Experts of a small language model.
Size: 9 layers, vocabulary 8720, 47.6M parameters.
Experts: 32 SwiGLU neurons an expert, a softmax router.
Training: 512M tokens, 7811 steps.
Below are experts of layer 5 (counted from 0) of a mixture-of-experts language model. Rows are named router (the router's row for the expert), down (a neuron's output weights, with its number) and show model dimensions 0-191. Each number is 128 + 32 x the weight over its row's rms, rounded and kept within 0 to 255.
Before each expert's rows: a language model's description of what the expert responds to. This comes from a sample of Wikipedia text that the model never trained on.

# expert 60
What it handles: Prepositions right after a verb in narrative prose, mostly "at", also "to", "for", "as", "attended", as in premiered at, attended.
router [184  58 116 121 151 167 108 118 111  73 161 173 168 101  86 195 133 120 148  70  99  89 166 164  97 126 119 120 120 133 158 127 156 165 122  88  98  72 120  89  81  96  65 115 157 107 165 172  98 116  92 113 138  80 130 144 110 192 164 152  89 133 114 180 165 146 126 110 167 193 152 156 159 118  58 112  71  78 123 171 111 129  95 142  93 104  89 102 128  99 152 140 139 150 147 117 149  94 111 148  78 132 114 123 146 111 164  84 116 119 164 183 121 128 149 182 116 218 127 169 139 104 120 110  90 108  78 161 127 104  74 113  77 138  99  60 139 105 125 158 108  91  94 106 167 182 133 101 126  88  96 148 140 126 175 139 174 132 130 148 177 145 126 164 124 150 152  97 146 112 125 102 121 119 149 120 153 168 151 157 100 161  85 145 165  51 126 109 130  99 172 172]
down0 [142 121 105  64  89 129  98 155 110 168 142 104  70 105 143 103 157 173 122  91 111 140 122 197 147  99 104  63 160  79 114 132  84 146 160 109 149 136 122  96 126 129 150 146 127 104 103  93 114 102 118  43 132 199 187 130  95  60 106 139 101 139 127 124 117 137 202 160 145 187  72 110 140 151 121 115 166 156 154 126 108 157 133 141 166 136 134 174 119 142 154 172 134  63  75  86 109 137 113  75 142 122 134  86  92 120 127 119  94 230  71 140 129  97 100 105 166 126 157  97 139 132  74 130 197 147 117  84 127 127 172 189 137 132 145 151 158 156 162 146 133 126 142 174 100 178 131 123 143 102  77 172 130 130 140 164 169 120 130 124 137 135 133  82 141 144  81  98 164 103 124 153 145 158 103 126 173  76  29 203 118 126 155 123 114 110 120 135 160 131 108 130]

# expert 7
What it handles: Modal and auxiliary verbs and infinitive to after a subject, right before the main verb, such as could, would, can, has, trying to.
router [130 193 129  73 149 135 105 115 132 121 131 124 151 170  97 117 101 169 133 108 101 115 145  81 168 138 166 160 126 146 106  72 155 190 190 156 158 175 103  78 119 157  86 163 127 146  62 131 136 100 130 122 146 201 188 127 127 174 156 144 151 150 171 118 172 172 121 135  89 134 130  78 102  93  33 123 133  98  85 197 177 119 100 180 108  73 126 166 113 150 198 146 138 173 131 130 137 153 108 166 177 134 157  79 133 115 121 145 123  59 132  89  65 161 165 126 151 137 140  54 119  93 120 131 127 104 106  78 126 140 166 131 132 153 133  75 113 135 133 114 123 127 122 167 148  90  99 137 132  62  50 133 119 155 113 122 136 163 102 111 102 106 161 136 123 159 114 134 207  72 101 138 123 120  95  69 141 123 140 182 126 136  82 113 145 107 122  77 115 142 113 123]
down0 [129 146 111 149 161 101  79 158 153 119 139 181  64 178 171 132 113 158 148 162 131 113 126 186 128 158 136 196  91  62 108  74 197 161 112 116 136  93 129 111  68 166 128 125 123 154 139 147 101 131 149 132 121 145 139 163 111 137 136  64 190  83  67  83 136 109 153 129 135 152 110 111 123 125 138 133 155 118 142  81 120 115 133 169 104 135 115 116 144 116 148 182 127  79  94 127 140 160 106  93 153 101 167 167 122 133 168 119 186 156 187 164 151  86 177  41 184 145  44  98  99 127 131 197 101 166 152 135 135 137 143 101  89 114 174 149  86 127 132 128 119  95 163  88 149 170 147 144 115  73 138  93 101 124 107 166  76 143 199  99 106 160 101 131  90  62 173 107 116 146 103 155 157 141 105 163  90 122 168  75  93  82 146  99 114 112 103 119  97 137 131 104]

# expert 5
What it handles: Verb endings and whole verbs in narrative about people, plus object pronouns and particles, such as retur-ns, died, him, them, up.
router [183 108 146 121 119  97 130 113 106 124 173  62  75 161 133  82 141 175 163  91 173 140 134 143 150 142 192 171 142 158  70  94 111 134 117 168 123 111 170  97 155 150 186 123 143 106 132 128 146 116  73 155 134 135 172 111 127 118  45 147 127 141 176  93 152 129 116 135 103 137 102 131  84 100 137 129  89 101  56 148 157 128 147  65 150 155  96  89 119  93  96 121  66 140 122 174 153 124 148 101 173 154  81  86  92  91 110 140 171  91 179  78 201 149 111 150 194 118 187 114 106 116 135 143 172 148 127 159 108 164 112 111 105 117 116 186 179  94 126 166 107 104 157  95  91  86 135 134 118 104 100  99 146 139  93 127  94 125 157 107 171  76 113 147 102 121 119 158 152 121 126  95 162 116 174 116 126 129 103 117  95  87  82 120 188 140 171  68 100 116 188 207]
down1 [140  99 196 116  58 121 135 136 177 112 128 118 144 139 161 180 119 121 106 171 134 107 148 152 139 131 126 124 161 185 165 160 146 143 111 110  94  87 148 131 109 182 148 125 130 102 106 246 167 125 123 107  46 102 127 164 128 125 107 132 141 107 145 120 149 131 191 142  92 122 115 129 103 120 131 138 129  98  95 191 115 148 145  85 167 172 146 101 110 176  71 109 112  95 120 131 110 157 203 173  86 132 148 127 117 196  94 170  75 100 107  95 167 101  72 124 114 120 112  44  53  68 175 137 126 118 128 142  94 157 125 144 112 156 154 104 109 106 160 151  90 122  82 135 141  76 164 144 190  84 117 127 119 140 135 152  98 111  99 126 148 127 137 147 199 137 123 163 143 148 115 206 100 138 108 151 166  99 117  61 166 126 116 114  65  97  96 102 141 107 115 106]

# expert 44
What it handles: Word-final pieces and periods ending plot or argument clauses, such as collap-se, escap-e, ret-re-at, smok-e, plus sentence-opening However and Meanwhile.
router [155  94  74 107 130  98 117  86  97 128 155 129 111 170  96 138 124 168 156 122 134 151 139 153 128 109 166 149 112 153 167 144 161 149 104 142  95 155 114 147 182  50 131 158 121 158 162 165 121 126  95 135  91 125  78 130  98 102 150 141 145 112 171  72  86 100 124  64  80  94 123 169 105 127 149 206 116 142  97 140 156  70 138 122 111 108 139 107 219  84 177  93  96  97  83  91 105 105 194 107 138 104 145 135  94 109  82 160  74 128 167 100 180 115 155 149 149 120 152 152  73 140 121 177 121 131 149  97  87 148 108 165 153 151 164 117 119 134  97 102 115  98 163 178 105 135 136 163 125 109 153  83 166  99  91  68 112  96 146 135 199 136  88 140 156 178 149 136  67 138 117  90 166 164 161 189 128 111 101 126  93 120  43 135 107  93 152 182  73 119 142  98]
down1 [ 91 141 115 168 130 180  77 129 129 149 122 126 145  77  91 153 173 104 143 101  51 214 184 196 100 118 131  97 150 153 110  92 143 112  57 107 107 139 170 117 126  76 145 127 127 119 117 111 122 142 197 136 135 135 137  67 105 159 144 120 141 117 120 122 112 224 127  99 138 152  80 120  96 107 127 105 145 134 161 139 166 167 121 145 154 114 141  83 100 166 146 160 152 147 136 109 113  79 137 126 126  80 152 190 156 118 145  93 133  95 142 184 141 129 154 223 118 193 178  99  49 135 100 158 189 111  94 161 151 113 137 105 119  80 158 146 136 108 178 108 108 152 143  85 124 100 107 167  98 150 121 130 106 140 153  96 162 189 118  98 133  68  91 137 134  88 104 119 164 151  87  93 128 120 116 142 128 128 162 187  86 150  91 122 120 115  65  97 118  64 143 125]

# expert 50
What it handles: Prepositions, mostly for, as, in and to, following verbs or adjectives like served, known, appointed, in biographies and award citations.
router [160 106  99 108 161 148 159  98 150 134 115 117 196 123 108 114 141 143  83  64 146  83 126 182 173 142 140 122 129 185 160  76 126 108 149  93 108 115 184 153  74 111  64 156 151 137 127 110 170 145  90  82 185 106 109 136  88 172 118  81  96 151 130 152  71 158 146 120 143 195  97 124 157 106  92  87 144 166 157 185 162 181 113 157 125 107 104 158 113 111 124 113 215 114  94 171 166 114 159 130  99 126 149 123 144 134  79 141 111  99 129 122 107 152 148 132 139 153 141 159 183 122 191 113  74 107  96 130 114 157 119 166 114 109 129 144 130 156 150 119  74 106 140 146 176 145 162 115 134 149 125  91 179 145  95 184 176 171 112 120 101 111  96 172  65 174 124 171 177  75  19 133 111 112 152 141 116 112 176 150 136 162  95 160 103 178 139 122 100 154 106 105]
down0 [160 142 120 128 105 148 171  92  85  94 157  89 158 160  85 145 175 142 152 119 208 125 122 159 116 142 154 188  96 129  86 106 132  69 103  96  90 170 125 106 118 108  98  96 135 147  71  86 126 107 138 116 162  67 128 143  89 106 113 107 130  86 136 105 141 135  97 103 112 144 149 136 150 134 105 132 150  91 137 162 119 165 114 131 101  53 118 155 142 140 181 147 196 145  98  74 145 123 102 135 128 157  91 130 138 180  93  81 155  97 114 106 163 175 160 130 133  96 143 165 158 171 149 110 104 154   4  78  91 102 102  82 129 172  77 158 135 132 140 159 110  74 106 129 110 168 121 164 110 117  64 155 154 179 166 163 142  88 123 156 150 120 121 179  85 172 162 131 198 167 141 133 126 103 157 114 173 166  92 177  72 114 151 120 155 118 104  87 160 131 158 166]

# expert 11
What it handles: Periods closing sentences, often fused with quotes or brackets as ". or )., plus periods after initials in names like I. M. Pei.
router [ 81 145 118 182 153  77 134 176 169 108 152 139 139 127 172  85 124 147 115 138  63 144 168 144 188 118  83 119  92 153 145 158 149 193  90 197 153  77 103 191 120 123 132  94 143 162 122 124 118  92 139 169  94  66 130 155 137 116 132 162 158 155  68 180 123 169 109 105 175 140 130 138 121 130  91 136  79 114 115 100 164 112  98 143 151  97 170 124 137 102 134 111 129 152  85 104  60  88 127 117 130 102 142 175  96  73 179  54 154  85  69 169 108 121  67 109  77 151 128 117  93 161 143 177 113  77 137  92 119 109 110 148 158  84 167 156 133  91 113 109 159 150 131 141 101 101 123 121 126 142 166 143 118 124 131 195 161 176  85 113 144 104  89 151 188 131 112 163 145 109 174 126 161  93 130 183  92 114 129 155 102 175 115 129 157 169 197 150 175  80 122 116]
down1 [101 122 188  97 152  38 149 168 143 118 110 138 109 212 129 129  53 165 139 142 119 135 184 149 125 186 124 114 118 145 152 108 144 170 105 168 110 129 136 128 143  79  75 110 158 163  83 139 119 153 110 152 148  99 119 138 167 134  84 106 115 162 101 207  64 127 146 116 106 112 131 101 129 171 136 141 153 177 107  70 115  85 100 103 132 139 108 123 160  91 153 155 211 126  88 170 125 116 157 116 138 115  98 128 115 134 109 123  77 153 119 119 134 131  77  64 132 125 126 122  96 111 161 128 115 131 127 168 132  98 132 147 113 112 132  84 128 140 146 137 139 124 109  72  93 152 132  84  99 142 159  91 122 131 162  97 133  87 151 125  95 160 110 205 108 140 200 107 139 105  91  89 105 141 111 122 131 154 142 104  98  36 115 132 165 211 161 232 189 132 109 180]

# expert 46
What it handles: to, from or at right after verbs of movement or change, such as "fled to", "retired from", plus modals could, would, might.
router [190  81 133 114 199 126  99  95  81 141  87 122 193 156 108 105 112 174 172 141 141 139 150 159  71 102 113 162 103 124  66  99  85 161 139  91 164 160 154 109 104 124 122 130  94 202 105 121  88  61 114 127 151 130 190 117 167 121 136 145  81 137 134 105 179 183 182 143  57 132 139 149 138 123  71 147 144 160  68 189  83 127 100 121 139 115  98 155 132 105 131 135 166  93  84 198 140 149 100 129 130 157 103  89 146 102 135 135 142 102 160  87 130 151 139 148 118 113  99 166 141 164 154 151 131 141  55  98  98 173 133  59  86 116 148  99 125 158 166 125 114 148 123 133  83 162  85 102 104 153 145 109 163 142 191 125 187 141 142 149  85 107 114 135 133 106 168 142 135  92 128 107 140 164 177 124 191 118  88 138 141 203 132  93 163 143 158  93 116 167 153 166]
down0 [151 155 175 148 106 132 143 177 165 134 108 116 142 127  70 153  66 103 128 184 126  94  86  22 162  89 142 164  99 119  70  88 137 158 185 152 173 133 107  99 110 183  80 188  76  87 136  87 123 142 153 139 112 148 114 178  70 149 152 119  87 200 146 188 161  81 128 122 108 101 111 127 116 121 156  91 142 141 113 167 162 143 151 118 107 135 147 111  95 111 128 172 157 108 128 203  97 107  96 121 126 150 170 149  80 184 143 154 163 157 139  72 125 133  70 150 131 148  75 102 157 133 156 123 131 154  95 149 130 176 108 115 113 103  89  90 159 213 122 139 141 170 152 120 156  98 115 163 141 136 118 109  64 129 100 113 151 162 151  60 150 122 169 165 100  98 113  82 145 131  85 140 140 152 115 133  97 104 102 109 130 115 109  73 145 185  97  80 129 150 121 123]

# expert 40
What it handles: First syllables of Chinese, Japanese and Slavic personal names in lists or tables, such as Sh(icheng), Kh, Zh, Ry(abov).
router [ 28  97 152 116 144 111 101 177 127 126 123 121 122 129 111 121 178  91 132 118 116  78 162 159 119 119 169 143 104 155 113 149 136  94 115 129  91 117 131 186 159 128 182 126 106 185 127 154 102 131 104 154  73 114 140  83 119 143 128 114 136 109 179 130  80 121 121 147 125 136 133 101  97 121 115  94 165  99 102 163  93  47 138 170 174 155  91 125 105 133 154 127  79 120 140 142 221 115  46 120 136 110 135 156 215 169 114 129 111 181 129 128 165 182 130 129  95 146  85 121 126 127  54  96 106 106  85 169 167  68 121 121  96  81 151 155 126 147 141 131 133 133 162  96 134 145 174  79 146 154 149 106 183 136 101 219 148  94 137 129 110  99 155 136 115 171 138  84 122 118 120  67 145 123  98  96  92 169 143 140  79 101 185 130 159 148 164 109 174 178 126 191]
down0 [102 182  76 114 119 104 115 117 120 121 126 121 125 146 176  88 144 151 174 104 144 170 143 149 131 167 103 134 179 134  89 141  96 137  88 110 136 121  67 130 159  92 105 132 118 188 146 134 127 124  24 101  73 168 117 109 130 129 112  97 137 126  78 187 157 183 107  73 134 109 166  84 146 170 101 153  60 142 100 107 131 118 157 144 147 139 165 180  87 124 125 130 125 168 132 138 122  73 114 116 163 124 156  47 171 152 137 144  89 134 103 139 130  88 144 148 107 161  78  71 120 149 114 149 120 196 163  43 104 128 142 172 101 109 123 118 108 189 111 128 185 138 147  76 123 132  99  76 141 125 114 129 135 120 190 142 116 165 107 103 127 134 128 120  79 167 184 118  96 102 162 132 139  78 173 170 188 166 178  83 147 124  98 159 105 136 131 112  64 158 177 166]